Experts of a small language model.
Training: a variant of Muon for the experts, 382M tokens.
Below are experts of layer 6 (counted from 0) of a mixture-of-experts language model. Rows are named router (the router's row for the expert) and show model dimensions 0-63. Each number is 200 + 40 x the weight over its row's rms, rounded and kept within 0 to 999.
Before each expert's rows: a language model's description of what the expert responds to. This comes from a sample of Wikipedia text that the model never trained on.

# expert 24
It responds to: Word starts after brackets, tables. First letter or space after an opening parenthesis or table pipe, such as (van, (violin, | Position, Pld, and table digits in sports stats.
router,241,254,154,210,207,261,274,186,193,268,209,178,232,155,173,236,252,219,211,249,182,133,223,244,106,178,222,221,207,209,208,212,195,255,201,227,125,182,189,241,180,229,241,231,281,191,278,191,253,226,214,273,191,190,196,193,250,260,228,166,158,202,206,137

# expert 16
It responds to: Name-initial capitals. Capital letters or short pieces beginning surnames and foreign names, often after a first name in tables, like N(guyen), R(ocque), M(erwin), or CJK bytes.
router,216,287,184,185,212,195,249,184,224,209,221,145,239,168,230,225,254,242,230,221,142,224,180,207,191,132,236,176,167,235,200,233,138,213,283,199,224,165,198,203,167,267,257,238,210,255,212,257,258,247,170,270,306,192,181,158,244,214,184,179,183,193,220,161

# expert 2
It responds to: Single letters and math symbols. Single-letter word pieces just after a capital or prefix, and LaTeX or non-Latin byte pieces, as in E-c-uador, \frac, alpha.
router,262,282,131,212,173,231,284,163,235,256,207,128,207,183,179,220,184,197,251,188,204,170,209,177,95,159,257,204,171,203,267,195,179,195,228,259,128,198,194,216,203,267,229,237,275,278,212,249,191,214,263,215,232,219,161,156,219,247,159,219,153,124,212,197

# expert 7
It responds to: Learned word suffixes. Greek/Latin-style stems and suffixes in technical or foreign words, such as anal-og-ue, -ology, -ism, -ical, system.
router,243,319,215,180,221,225,198,168,237,239,200,197,262,164,239,232,220,226,278,230,149,235,176,184,142,173,175,122,204,214,206,222,214,256,198,197,197,215,196,227,196,259,228,242,247,225,243,160,209,237,241,170,250,278,172,209,196,194,161,171,168,212,267,171

# expert 23
It responds to: Verb stems after was. Initial consonant-cluster pieces of verbs and participles after was, to, be or re-, such as sp-lit, sp-earheaded, up-gr-aded.
router,206,176,188,225,236,188,235,164,214,225,192,175,217,158,234,203,195,240,234,229,129,215,250,224,124,156,244,162,178,182,263,192,169,226,214,245,129,222,211,213,167,233,217,190,274,212,229,224,264,206,218,187,257,220,215,89,242,228,196,181,203,169,223,125

# expert 29
It responds to: Infobox field colons. Colons ending infobox field labels, such as Format:, Succeeded by:, Other names:, plus pipes, dashes and prepositions in tables and lists.
router,233,239,185,202,163,260,248,166,182,239,183,170,269,97,186,245,234,226,232,248,187,178,171,213,214,169,192,159,203,183,197,189,153,258,272,206,221,224,200,209,175,169,172,236,212,254,265,181,218,213,201,156,233,221,157,186,238,260,145,201,157,183,252,196

# expert 13
It responds to: Articles and ec pieces. The article a and an after verbs like was, plus pieces such as ec, reg, under (Pent-ec-ost, R-ec-eption, regional).
router,264,196,142,269,242,228,232,193,292,177,219,166,166,135,183,267,229,216,204,203,172,195,198,151,116,156,214,181,184,235,145,238,191,266,231,193,175,190,213,189,176,210,196,229,205,266,170,253,235,208,237,252,269,260,198,166,222,270,124,199,185,194,196,207

# expert 39
It responds to: Months in dates. Month names in dates and tables, e.g. 8 September 1984, in December 1974, plus surrounding day numbers and years.
router,240,233,184,241,227,224,202,154,261,215,189,158,191,166,188,287,251,197,254,302,187,165,209,198,153,175,180,178,156,226,230,191,113,243,192,237,173,187,224,219,202,249,261,216,214,217,277,201,216,223,199,219,238,205,166,182,216,316,195,182,117,135,186,187

# expert 15
It responds to: Prepositions and row starts. Prepositions in, on, to, for, especially sentence-initial In/On before years, plus word-initial In-/con- pieces and table-row-opening pipes.
router,236,273,190,244,180,190,209,146,206,211,173,194,214,175,185,238,212,177,238,262,137,164,186,203,188,106,203,172,188,268,170,202,190,292,229,241,239,254,256,246,193,262,267,216,257,226,234,208,231,232,200,227,205,224,134,182,161,257,181,205,172,192,198,173

# expert 25
It responds to: Space before numbers. Standalone space tokens, mostly at the start of table cells or before years and figures after dates or colons.
router,241,256,176,242,171,233,203,170,272,248,171,170,221,181,200,184,258,191,235,214,149,174,199,235,124,114,192,173,161,256,249,220,185,255,276,262,216,210,234,268,174,228,246,226,222,211,296,256,193,252,179,200,220,222,219,174,270,275,166,161,175,155,165,160

# expert 36
It responds to: Syllables inside personal names. Middle syllables of personal and foreign names after an initial capital, such as ar in Karlberg, Karl, Gujarati, en in Hagen.
router,239,241,186,154,226,247,218,111,263,169,255,210,209,150,234,207,176,204,245,213,212,177,213,198,172,126,256,167,146,223,261,281,135,244,255,222,251,195,236,253,175,229,246,308,219,218,178,214,272,215,219,207,227,234,205,212,242,191,162,190,148,75,177,203

# expert 11
It responds to: Biography pronouns and auxiliaries. Pronouns, possessives and auxiliary verbs that open a clause in biographies, such as she, his, 's, was, had, who.
router,262,208,189,213,256,213,194,166,246,245,165,142,228,120,226,284,182,205,224,208,173,162,156,233,163,139,226,190,179,240,158,235,179,224,166,228,220,159,220,219,203,236,240,214,190,240,183,260,227,219,248,149,239,233,176,214,283,252,185,224,145,205,184,232

# expert 52
It responds to: Lowercase word-initial letters. Single lowercase letters or short clusters opening a common word after an article or adjective, like l(anguage), l(ake), d(uties), fl(ed), rel(ocated).
router,244,266,217,206,232,277,198,148,230,231,249,167,265,206,217,219,260,207,210,220,163,219,200,232,147,159,256,173,157,217,186,200,173,208,234,205,130,209,202,283,207,233,215,181,225,223,260,200,189,199,166,241,216,254,230,177,231,201,153,106,159,201,161,129

# expert 22
It responds to: Word-final plural endings. Plural and ending pieces that close a word, such as -s, -ers, -es, -ors, -ans, also mid-word pieces after th, as in th-res-hold.
router,259,233,172,225,196,282,228,149,283,205,186,183,207,165,194,246,213,268,265,261,194,195,194,228,186,188,248,161,116,164,275,254,148,205,253,251,204,186,273,179,164,188,208,205,224,205,224,219,223,223,180,218,239,196,223,222,212,259,233,189,204,127,133,187

# expert 27
It responds to: Sentence openers, closing quotes. Sentence-starting words like The, This, However, It, plus closing quote marks after quoted speech and some table pipes.
router,206,221,183,170,242,248,202,175,222,233,182,196,200,156,201,203,237,214,196,224,220,153,212,214,191,188,171,183,208,253,283,210,182,216,248,281,230,171,234,253,166,241,229,232,245,239,221,237,205,286,204,141,273,221,174,184,207,252,183,185,148,165,168,218

# expert 47
It responds to: Name pieces in tables. Pieces of personal and place names after an initial capital, often in sports or cast tables, such as D-ud-ley, St-ud-ies, G-ug-eshashvili.
router,238,313,167,163,170,201,233,147,262,201,226,228,209,155,211,245,190,187,309,243,222,214,187,218,189,138,232,191,199,251,248,176,174,230,298,217,174,179,234,198,218,234,249,210,207,275,240,206,242,201,184,225,261,221,204,185,189,205,147,195,131,183,197,197

# expert 38
It responds to: Opening quotes and capitals. Opening quotation marks and capital initial letters beginning titles or names, often after a pipe, comma or dash, as in "Friend, D-omžale.
router,238,218,141,219,225,169,214,130,217,209,230,129,200,140,217,221,184,167,220,208,228,187,241,270,184,180,196,186,158,195,205,188,154,221,249,229,176,213,160,217,117,267,252,240,233,223,273,233,232,248,199,158,255,310,194,167,233,219,200,189,194,177,191,208

# expert 28
It responds to: Mid-word syllables an/al. Inner word pieces like -an- and -al- in long words such as accomp-an-ied, industri-al, form-al-ized, plus articles the, an and Latin species endings.
router,246,250,136,230,238,243,276,121,224,266,172,141,288,131,189,181,286,178,204,227,168,191,166,207,137,181,187,179,225,242,223,201,148,222,225,219,191,185,195,215,212,201,225,269,260,224,253,258,209,172,181,211,255,293,172,161,201,262,134,161,202,160,259,189

# expert 18
It responds to: Name-final vowels, closing quotes. Vowel pieces like o, a, e ending or inside foreign names and words (Rivaldo, Rucho, postdoctoral), plus closing quotes, parentheses and math dollar signs.
router,275,242,165,194,213,237,180,127,243,219,156,184,255,130,228,189,188,171,186,251,221,196,202,235,178,221,173,118,131,200,288,223,143,201,173,249,192,221,224,195,205,202,232,169,220,188,278,217,243,255,218,246,240,231,207,226,243,206,182,183,162,156,207,158

# expert 3
It responds to: Digits in numeric data. Single digits and number pieces inside coordinates, years, dates, ID codes and statistics, such as 33°59′03″N, 94000471, 2012-04-18.
router,220,245,130,201,240,234,235,140,262,275,176,165,181,140,198,273,245,204,189,234,187,222,163,158,170,165,160,175,166,200,245,261,166,222,194,204,217,178,196,250,156,248,217,257,223,269,281,171,220,289,227,214,245,240,125,197,214,252,164,187,174,158,245,196

# expert 61
It responds to: Capital initial fragments. A capital first letter starting names, often in taxonomy lists and credits, like S. venatoria, S-aomai, D-orothy, G-ame Boy.
router,234,293,150,218,208,220,266,151,235,251,243,187,245,167,194,226,227,223,237,220,182,234,208,200,144,133,211,210,216,225,172,207,191,237,276,198,217,234,250,225,183,232,210,177,267,206,244,211,220,206,191,216,259,294,147,202,241,264,172,227,176,184,222,183

# expert 57
It responds to: Word-middle Latinate stems. Middle stem pieces of common Latinate words before suffixes, e.g. app-are-nt, res-ort, cont-rol, comb-in-ation, Off-ic-ial.
router,252,193,135,279,269,204,241,169,242,200,233,150,236,134,199,241,214,244,202,266,202,202,253,145,162,198,200,141,213,237,261,219,138,294,204,263,178,168,180,222,218,210,232,302,236,239,178,161,256,347,197,195,228,237,127,154,188,193,132,130,175,164,191,193

# expert 9
It responds to: List and table separators. Commas, dashes, spaces and pipes after names or words in lists, rosters and table rows, e.g. Libyan, Skyla, Tom Werman –.
router,223,209,161,184,234,254,274,173,251,208,220,108,236,173,250,219,259,187,210,219,127,178,156,176,187,90,212,198,165,207,230,225,164,241,251,214,203,197,236,254,187,232,187,230,196,241,264,211,172,215,190,200,200,222,177,210,270,280,142,191,190,195,178,176

# expert 46
It responds to: Vowel+l/d inner syllables. Inner syllables like -ad-, -al-, -il-, -ill- following an opening consonant cluster, as in tr-ad-ition, sh-ad-owy, st-ad-ia, Bro-ad-cast.
router,192,243,239,205,247,259,227,136,238,204,207,223,175,142,204,175,219,284,225,256,204,222,241,206,141,166,215,174,204,176,238,215,126,216,223,246,205,154,230,271,211,179,228,313,205,262,209,168,204,208,166,192,211,337,161,176,202,220,182,174,180,153,212,181

# expert 1
It responds to: Mid-word vowel-r pieces. Word-internal pieces like er, ur, ar, ow following an opening consonant, as in s-er-ious, qu-ar-ter, sec-ur-ities.
router,216,217,124,204,224,212,162,174,237,223,210,221,246,160,156,219,212,250,210,211,220,253,224,202,186,225,209,160,150,217,237,251,160,265,201,244,224,142,175,225,240,244,228,276,256,194,191,164,221,266,228,226,253,278,99,144,218,226,176,181,131,118,162,213

# expert 21
It responds to: Mid-word vowel suffixes. Inner word pieces like ic, i, a, est, era in foreign names and Latinate words, e.g. solicitors, Primera, youngest, Franz.
router,219,215,165,221,201,254,259,181,198,206,216,145,273,147,203,219,309,250,209,218,188,215,165,205,205,172,205,146,109,258,176,309,175,244,232,280,147,219,245,245,195,222,183,238,220,252,192,215,232,276,254,166,215,247,145,160,228,217,200,187,191,178,218,149

# expert 50
It responds to: Stems after Latin prefixes. Stem pieces following prefixes like im, ex, des, pro, in, as in im-age, des-ist, re-fer-red, in-it-iated.
router,251,234,221,264,221,202,255,205,269,182,213,159,204,142,178,259,273,245,233,227,186,187,226,222,176,217,231,117,118,245,280,245,146,218,220,287,115,177,240,230,185,228,173,281,268,240,209,149,260,231,231,241,215,276,122,162,167,196,171,128,164,150,204,195

# expert 53
It responds to: Name-list bullets, given names. List bullet dashes and = signs after line breaks, and common English first names or their endings, such as Char-les, Har-ry, John, George.
router,252,240,175,209,195,239,191,198,251,236,225,159,202,195,177,284,200,225,225,225,153,170,152,162,209,164,292,130,143,239,244,203,178,240,255,241,221,204,236,195,208,196,247,249,180,192,189,238,234,210,213,177,226,227,165,180,275,210,128,106,140,161,239,149

# expert 0
It responds to: Prepositions after nouns. Prepositions following a noun or verb, mostly of and in, also at, for, with, during, as in Minister of Finance, agreement with.
router,273,264,187,239,202,258,215,123,241,224,158,172,188,190,218,231,188,180,293,243,122,147,201,198,219,157,198,155,194,250,183,239,144,234,225,275,207,189,209,224,159,229,224,193,265,263,195,199,204,229,236,204,197,203,187,197,194,257,155,206,175,124,207,181

# expert 32
It responds to: Mid-name er/at pieces. Pieces like er, at, ier, ation inside proper names and titles, as in Az-er-baijan, Bak-er, Engine-er, The-at-ines.
router,249,283,140,214,175,250,213,149,246,188,223,144,208,145,252,222,194,249,228,213,210,216,190,191,185,126,251,222,184,191,213,280,163,260,265,198,232,163,192,224,206,276,191,310,205,302,182,196,283,218,273,231,230,221,183,247,220,195,144,241,119,156,203,194

# expert 31
It responds to: Auxiliaries and copulas. Forms of be and have, plus also, not, more, after a subject or which, as in it was, has called, See also.
router,247,221,130,197,292,225,212,192,227,228,190,148,251,168,165,243,222,195,233,213,210,196,206,213,200,170,138,153,143,264,196,242,211,200,196,258,158,160,248,193,190,229,209,252,200,235,193,229,199,213,183,180,235,209,160,181,231,247,166,181,156,166,179,193

# expert 4
It responds to: Adjective-forming suffixes. Word-final derivational suffixes forming adjectives or nouns, like -ific, -ical, -ient, -ious, plus hyphens and determiners such as such, these, first.
router,273,206,119,190,194,225,242,167,242,244,242,174,205,192,171,186,250,262,186,216,156,187,192,174,96,183,274,132,205,198,172,253,214,192,249,215,195,201,184,214,184,259,166,236,201,214,204,229,195,237,213,173,218,280,170,142,245,193,187,114,171,182,225,170

# expert 40
It responds to: Table cells and n-words. Table row endings, separators and cell starts in wiki tables, plus word-initial n/N after pipes or semicolons, as in n/a, Notes, nighttime.
router,223,218,199,193,247,219,265,171,234,207,184,110,208,170,177,213,248,160,204,238,175,200,192,212,201,119,194,189,172,238,197,241,160,211,245,242,125,263,215,189,194,247,272,201,216,237,207,223,217,242,162,210,281,211,181,137,235,275,167,199,197,159,209,140

# expert 43
It responds to: Word-final consonant pieces. Short closing pieces of words such as plural s, d, t, ted, ge, and units like days, years, century.
router,214,233,177,206,224,213,258,141,217,219,151,105,186,185,241,225,225,238,227,249,190,228,195,250,179,151,178,166,173,177,282,303,128,194,220,236,144,174,143,219,202,265,189,172,221,201,267,132,262,248,266,174,263,242,218,130,243,255,167,148,139,170,193,194

# expert 60
It responds to: Past-tense and participle endings. Verb endings ed, ing, ated and whole participles like used, located, held, built, after a stem or after was.
router,198,193,86,180,228,273,189,193,276,248,193,149,207,139,235,205,225,265,195,241,158,205,234,217,158,186,178,145,165,234,255,247,178,208,230,213,159,182,229,221,186,227,204,249,228,249,273,257,225,227,182,212,203,235,189,122,217,231,187,147,173,194,201,145

# expert 59
It responds to: Geography and compass words. Words and pieces in location descriptions, such as co-ast, north, south, souther-n, town, city, in articles on places and routes.
router,235,216,141,213,189,270,218,182,196,207,192,177,209,200,184,252,243,195,209,185,196,211,190,180,153,172,174,108,115,262,243,234,196,190,244,241,139,204,271,262,236,211,258,214,240,266,236,181,190,225,205,232,214,245,184,111,221,225,166,158,167,151,238,189

# expert 35
It responds to: Early word-body pieces. Vowel-led pieces right after a word's first letter in ordinary English words, such as d-ac-oit, b-ac-helors, abs-ur-dity, s-ick.
router,208,215,160,283,210,274,269,177,290,204,253,188,233,171,191,186,190,206,198,256,239,186,203,170,115,195,231,168,126,188,189,259,173,243,278,226,218,173,206,248,228,252,184,268,273,179,236,249,213,264,222,234,201,236,229,202,247,199,153,180,196,135,185,127

# expert 54
It responds to: Mid-name pieces, measurement units. Pieces like as inside names (Vasari, Altas), units km, mi, ft, coordinate degree symbols, and invisible marker characters in geographic coordinates.
router,267,229,191,215,242,199,235,127,277,146,173,155,258,201,189,221,213,213,221,249,176,210,158,177,183,168,192,180,164,229,210,248,97,291,250,257,187,207,224,165,166,246,220,281,257,310,241,262,229,211,175,190,288,206,185,150,174,250,196,231,190,146,193,182

# expert 62
It responds to: Opening parentheses after numbers. Opening parentheses following numbers in tables and specs, plus subscripts and separators, as in 11 (−12), Saab 17 (bomber), _{.
router,203,228,189,205,210,172,227,183,296,211,172,140,227,162,176,237,203,232,276,239,215,161,161,185,181,171,199,168,154,202,181,236,148,238,227,285,182,261,188,282,183,301,220,214,250,246,250,180,151,207,225,247,240,246,140,188,252,246,159,176,171,213,226,192

# expert 45
It responds to: Name-final word pieces. Final pieces of surnames, given names and place names, such as Karlstadt, Earnhardt, Serena, Martinez, and words like London, India.
router,209,211,188,169,188,234,208,157,197,239,264,139,238,133,206,215,235,218,182,278,174,221,157,214,179,187,241,180,107,210,192,297,148,289,191,242,255,159,238,208,133,231,263,269,198,195,212,182,248,271,179,252,215,275,148,220,254,242,98,185,186,196,191,161

# expert 44
It responds to: Syllables after consonant clusters. Vowel-consonant pieces right after an initial consonant cluster like Sp, Bl, Sl, St, as in Sp-ain, Fl-av-orus, Sl-av-es, st-op.
router,219,253,123,229,183,232,268,140,190,174,168,220,183,186,160,232,206,240,205,267,218,196,217,264,170,153,258,189,180,155,254,291,137,250,243,231,155,241,216,270,203,225,267,247,223,226,226,218,270,201,281,199,201,218,218,158,242,187,146,136,185,163,216,151

# expert 12
It responds to: Capitalized word-initial letters. Opening letter or piece of a word, often a capital in place names and titles (W in Wales, H in Historic, New, War), also lowercase w, s.
router,196,199,160,249,292,219,199,166,227,214,211,179,231,164,249,248,214,204,269,241,211,197,189,240,160,155,264,122,197,231,243,217,185,199,225,217,208,232,181,247,176,240,289,216,255,207,251,184,207,237,216,190,219,236,189,142,256,268,168,194,160,124,184,182

# expert 30
It responds to: Word-final y and endings. Final pieces of words, especially y, ry, ia, ie, ies, as in chivalry, lottery, deputy, Kamchia, families.
router,211,274,229,219,222,259,196,162,216,172,183,159,260,118,176,216,179,258,200,250,173,223,156,197,186,222,188,206,140,208,212,212,101,239,218,197,202,201,211,213,270,185,246,245,228,214,238,197,164,292,273,199,227,249,192,222,227,220,169,119,173,205,212,211

# expert 42
It responds to: L and h pieces. Word-internal pieces containing l or h, like l, ol, el, h, as in legislature, solid, Delhi, Bolivar, Lichen.
router,219,309,223,167,252,237,228,201,203,280,245,177,253,156,186,234,183,262,175,232,209,190,240,167,141,164,247,187,192,186,209,215,112,248,194,239,205,151,215,243,225,226,213,225,231,239,187,252,155,233,223,211,228,258,173,161,205,188,168,169,233,139,167,176

# expert 19
It responds to: Separators and conjunctions. Delimiters in tables and lists such as pipes, semicolons, slashes, opening parentheses, ampersands, and joining and/or between list items.
router,236,213,182,205,265,209,280,171,260,186,230,138,185,169,196,199,211,245,212,255,176,178,143,160,166,158,206,194,196,232,162,200,178,254,225,238,187,208,205,296,153,204,226,267,200,247,237,216,180,242,189,210,228,231,158,211,309,249,124,214,171,176,161,187

# expert 51
It responds to: Clause-ending punctuation. Commas and periods ending clauses or phrases after names and dates, plus conjunctions where, when, because, that.
router,240,163,199,196,236,235,195,172,259,266,271,184,215,195,219,247,215,258,234,232,152,175,204,163,173,124,161,172,204,245,288,225,163,211,222,251,229,198,219,276,151,261,226,217,220,218,260,159,216,226,171,176,194,204,215,198,213,228,173,182,171,170,227,180

# expert 5
It responds to: Non-English name pieces. Word pieces inside foreign names and transliterations, plus stray bytes of Arabic, Devanagari and other scripts, such as Mal-ay-alam, Nikol-aid-is, Ur-ay-asu.
router,231,232,166,187,202,248,254,139,280,275,224,230,222,144,277,248,224,218,224,227,196,251,205,171,201,155,243,206,118,262,177,200,208,227,215,232,236,162,173,260,161,214,200,256,208,281,241,222,190,250,182,257,210,239,133,144,221,200,168,149,160,201,244,148

# expert 8
It responds to: Latin-style word endings. Word-final endings like -us, -es, -ae, -ium in taxonomic and Latin names, plus commas after place names, as in Laurales, Praemastus, Semarang,.
router,267,235,167,206,227,275,217,167,254,216,194,176,252,166,181,243,193,249,235,228,208,235,152,212,174,180,200,208,142,210,179,297,163,262,243,212,232,211,236,257,142,223,184,178,211,251,231,188,193,189,233,201,199,212,205,207,236,284,163,199,204,163,230,192

# expert 63
It responds to: Word-initial short pieces. Short first letters or pieces of words, often Japanese or foreign names, like Gak-u-in, ev-en, Gu-ard, t-unnel.
router,228,245,193,184,197,231,230,164,235,226,258,188,212,190,226,195,249,184,272,212,220,258,167,229,129,141,239,154,145,208,186,237,172,259,223,239,211,142,204,207,198,274,217,206,209,195,273,236,177,197,182,248,294,191,213,200,288,216,183,147,160,126,155,142

# expert 26
It responds to: Sports and quantity words. Word pieces finishing words about sports results and counts, as in g-old medals, reb-ound-s, w-inning, b-out, and "million", "points".
router,223,244,176,249,224,233,237,174,243,208,160,184,152,97,236,175,208,290,188,321,234,134,215,217,145,177,201,185,183,159,225,278,177,231,196,261,141,163,197,227,200,235,191,236,258,256,252,186,213,192,262,273,250,221,135,171,242,215,189,199,97,159,232,192

# expert 41
It responds to: Mid-word vowel syllables. Middle syllable pieces of common English words after one or two starting letters, such as t-em-peratures, se-em-s, fre-qu-ent, An-im-alia.
router,233,227,139,262,281,194,247,216,186,245,187,221,232,166,161,259,268,266,224,231,211,164,214,221,210,212,192,159,156,225,258,246,132,224,245,199,125,182,227,218,202,232,235,209,288,221,221,203,277,251,195,185,223,267,203,160,210,227,164,175,184,167,208,137

# expert 34
It responds to: Year digit prefixes. The first three digits of four-digit years, like 201, 198, 199, in citations, date ranges, tables and parentheses.
router,278,199,178,149,201,201,227,224,310,210,170,205,239,209,126,234,275,237,299,182,164,196,246,231,138,157,192,144,173,229,190,238,127,228,263,193,148,202,245,191,223,238,221,183,232,242,243,216,218,252,215,242,270,232,175,180,255,249,201,206,152,144,233,186

# expert 33
It responds to: Plural noun endings. Plural and noun suffixes like s, ies, ers, ities and nouns like people, population, years, notably families in census text.
router,244,254,119,243,233,326,194,229,247,248,145,124,189,184,211,213,192,251,209,232,196,200,233,212,192,185,214,180,207,215,227,291,162,219,175,230,177,244,208,193,222,291,210,231,232,252,219,178,211,200,248,214,217,262,200,166,212,229,174,147,164,169,199,176

# expert 49
It responds to: Common verb stems. Verb roots at word starts that take -ed, -ing, -ment endings, such as develop, form, work, design, mov, prov.
router,235,205,165,205,249,220,261,198,243,236,225,145,231,150,177,245,275,220,224,233,198,213,241,247,141,93,215,150,161,210,245,271,198,235,167,232,142,199,221,257,167,227,214,205,253,253,267,202,240,246,235,224,196,193,201,224,255,211,125,128,182,201,230,179

# expert 58
It responds to: Capital letter after punctuation. A lone capital letter opening a word or acronym right after an opening parenthesis, quote, heading or line break, like (I)ntro, (U)ltratop, (G)erman.
router,228,247,206,204,222,216,185,135,202,202,237,167,234,167,159,260,213,190,201,219,169,201,174,215,134,216,179,119,151,189,222,280,139,205,228,270,231,188,204,210,192,232,243,253,209,228,213,199,250,233,240,176,202,247,152,200,234,271,217,186,199,188,211,202

# expert 56
It responds to: Consonant pieces in foreign names. Single letters such as n, j, m and short pieces in personal and place names, often Slavic or Indian, as in Kathry-n, Lincol-n, Bor-j-omi.
router,250,224,197,174,217,304,215,136,199,240,255,162,245,133,271,211,192,186,242,216,161,183,177,194,221,173,233,182,176,261,224,245,153,291,197,223,205,186,231,241,112,213,201,254,230,234,235,213,250,190,207,256,241,182,245,183,230,259,124,155,191,139,167,117

# expert 14
It responds to: Vowel-led word pieces. Pieces such as re, e, le, ro, se placed early inside a word, right after its first letter, as in seg-re-gated, p-re-fecture, G-e-ography.
router,244,274,177,239,247,217,179,156,237,175,176,154,261,146,248,236,188,200,242,254,192,231,184,226,235,197,200,201,175,251,280,237,134,245,197,218,172,222,232,224,204,254,189,211,204,215,204,256,164,196,183,237,235,188,202,180,188,206,163,142,155,162,208,190

# expert 20
It responds to: Spaces before numbers. Bare spaces and digits that begin numbers, mostly years and coordinates, in tables and date ranges, as in "in 1945", "December 1993".
router,254,266,146,229,181,194,190,190,313,244,163,169,217,153,189,275,248,185,219,230,191,173,237,191,153,85,222,181,150,229,217,215,157,249,264,242,151,223,193,232,181,241,244,226,241,234,229,225,184,246,271,209,211,213,200,196,259,278,189,223,150,166,205,157

# expert 6
It responds to: Hyphens, dashes, separators. Hyphens inside compounds and dates, en dashes, list-item dashes at line starts, table pipes, slashes and section markers, as in Three-Year, 2015-10-29.
router,220,214,153,228,210,204,212,168,251,239,175,182,206,191,205,239,194,205,213,239,144,176,201,227,196,172,159,138,178,185,263,200,181,209,250,276,201,213,212,254,145,263,256,241,228,237,248,207,232,242,232,195,237,236,163,186,268,243,140,204,163,212,186,142

# expert 48
It responds to: Word-initial stems, heading marks. First piece of a lowercase word such as dis, re, st, sc, fl (discharge, revealed), plus == and === section-heading markers.
router,186,253,192,164,290,183,233,175,223,207,248,195,202,136,203,221,257,248,234,238,171,189,231,236,135,110,199,179,197,190,220,200,192,201,227,249,187,218,243,213,183,299,223,158,220,232,216,169,244,163,234,228,211,259,221,142,248,224,133,188,134,169,213,109

# expert 17
It responds to: Second piece after co-. Consonant pieces that continue a word after a prefix like com-, ad-, re-, as in com-m-only, ad-m-inister, Comm-ission.
router,235,248,153,227,240,183,217,187,220,182,194,181,264,187,198,249,209,209,229,253,174,208,206,274,115,174,180,106,205,205,247,240,193,228,231,163,203,140,274,247,178,247,203,177,233,225,185,203,221,218,233,205,283,284,237,141,230,226,162,145,184,180,197,204

# expert 55
It responds to: Lowercase initial fragments. A lowercase first letter or cluster starting a word, often a verb after to, like h-alt, g-ain, th-reatened, f-ather.
router,234,232,248,223,279,210,196,168,257,281,253,199,225,171,230,244,273,212,205,196,183,170,223,232,119,150,198,173,156,226,226,193,140,187,245,251,177,195,227,219,223,291,281,203,238,206,191,224,256,258,226,174,205,204,200,156,212,185,178,160,129,201,171,183

# expert 10
It responds to: Place and institution words. Capitalized name words for schools, teams and regions, like School, University, New, South, North, Air, mostly in sports and education articles.
router,218,212,139,248,201,287,241,176,226,191,179,202,233,170,223,226,198,247,230,260,181,197,186,171,120,125,215,215,201,160,155,179,183,191,243,244,168,197,230,226,217,271,221,220,209,264,197,191,183,230,254,233,224,216,106,195,273,203,140,213,152,209,227,168

# expert 37
It responds to: Digits and numerals. Number tokens in tables, scores, dates and statistics, such as 1, 16, 50, 4 February.
router,220,273,130,206,212,244,247,142,222,239,136,167,207,124,173,247,265,210,162,246,193,167,190,172,163,144,207,184,171,200,254,280,110,227,164,242,245,184,227,229,163,218,196,199,230,228,214,171,198,280,235,172,273,230,130,208,228,300,163,191,213,166,181,190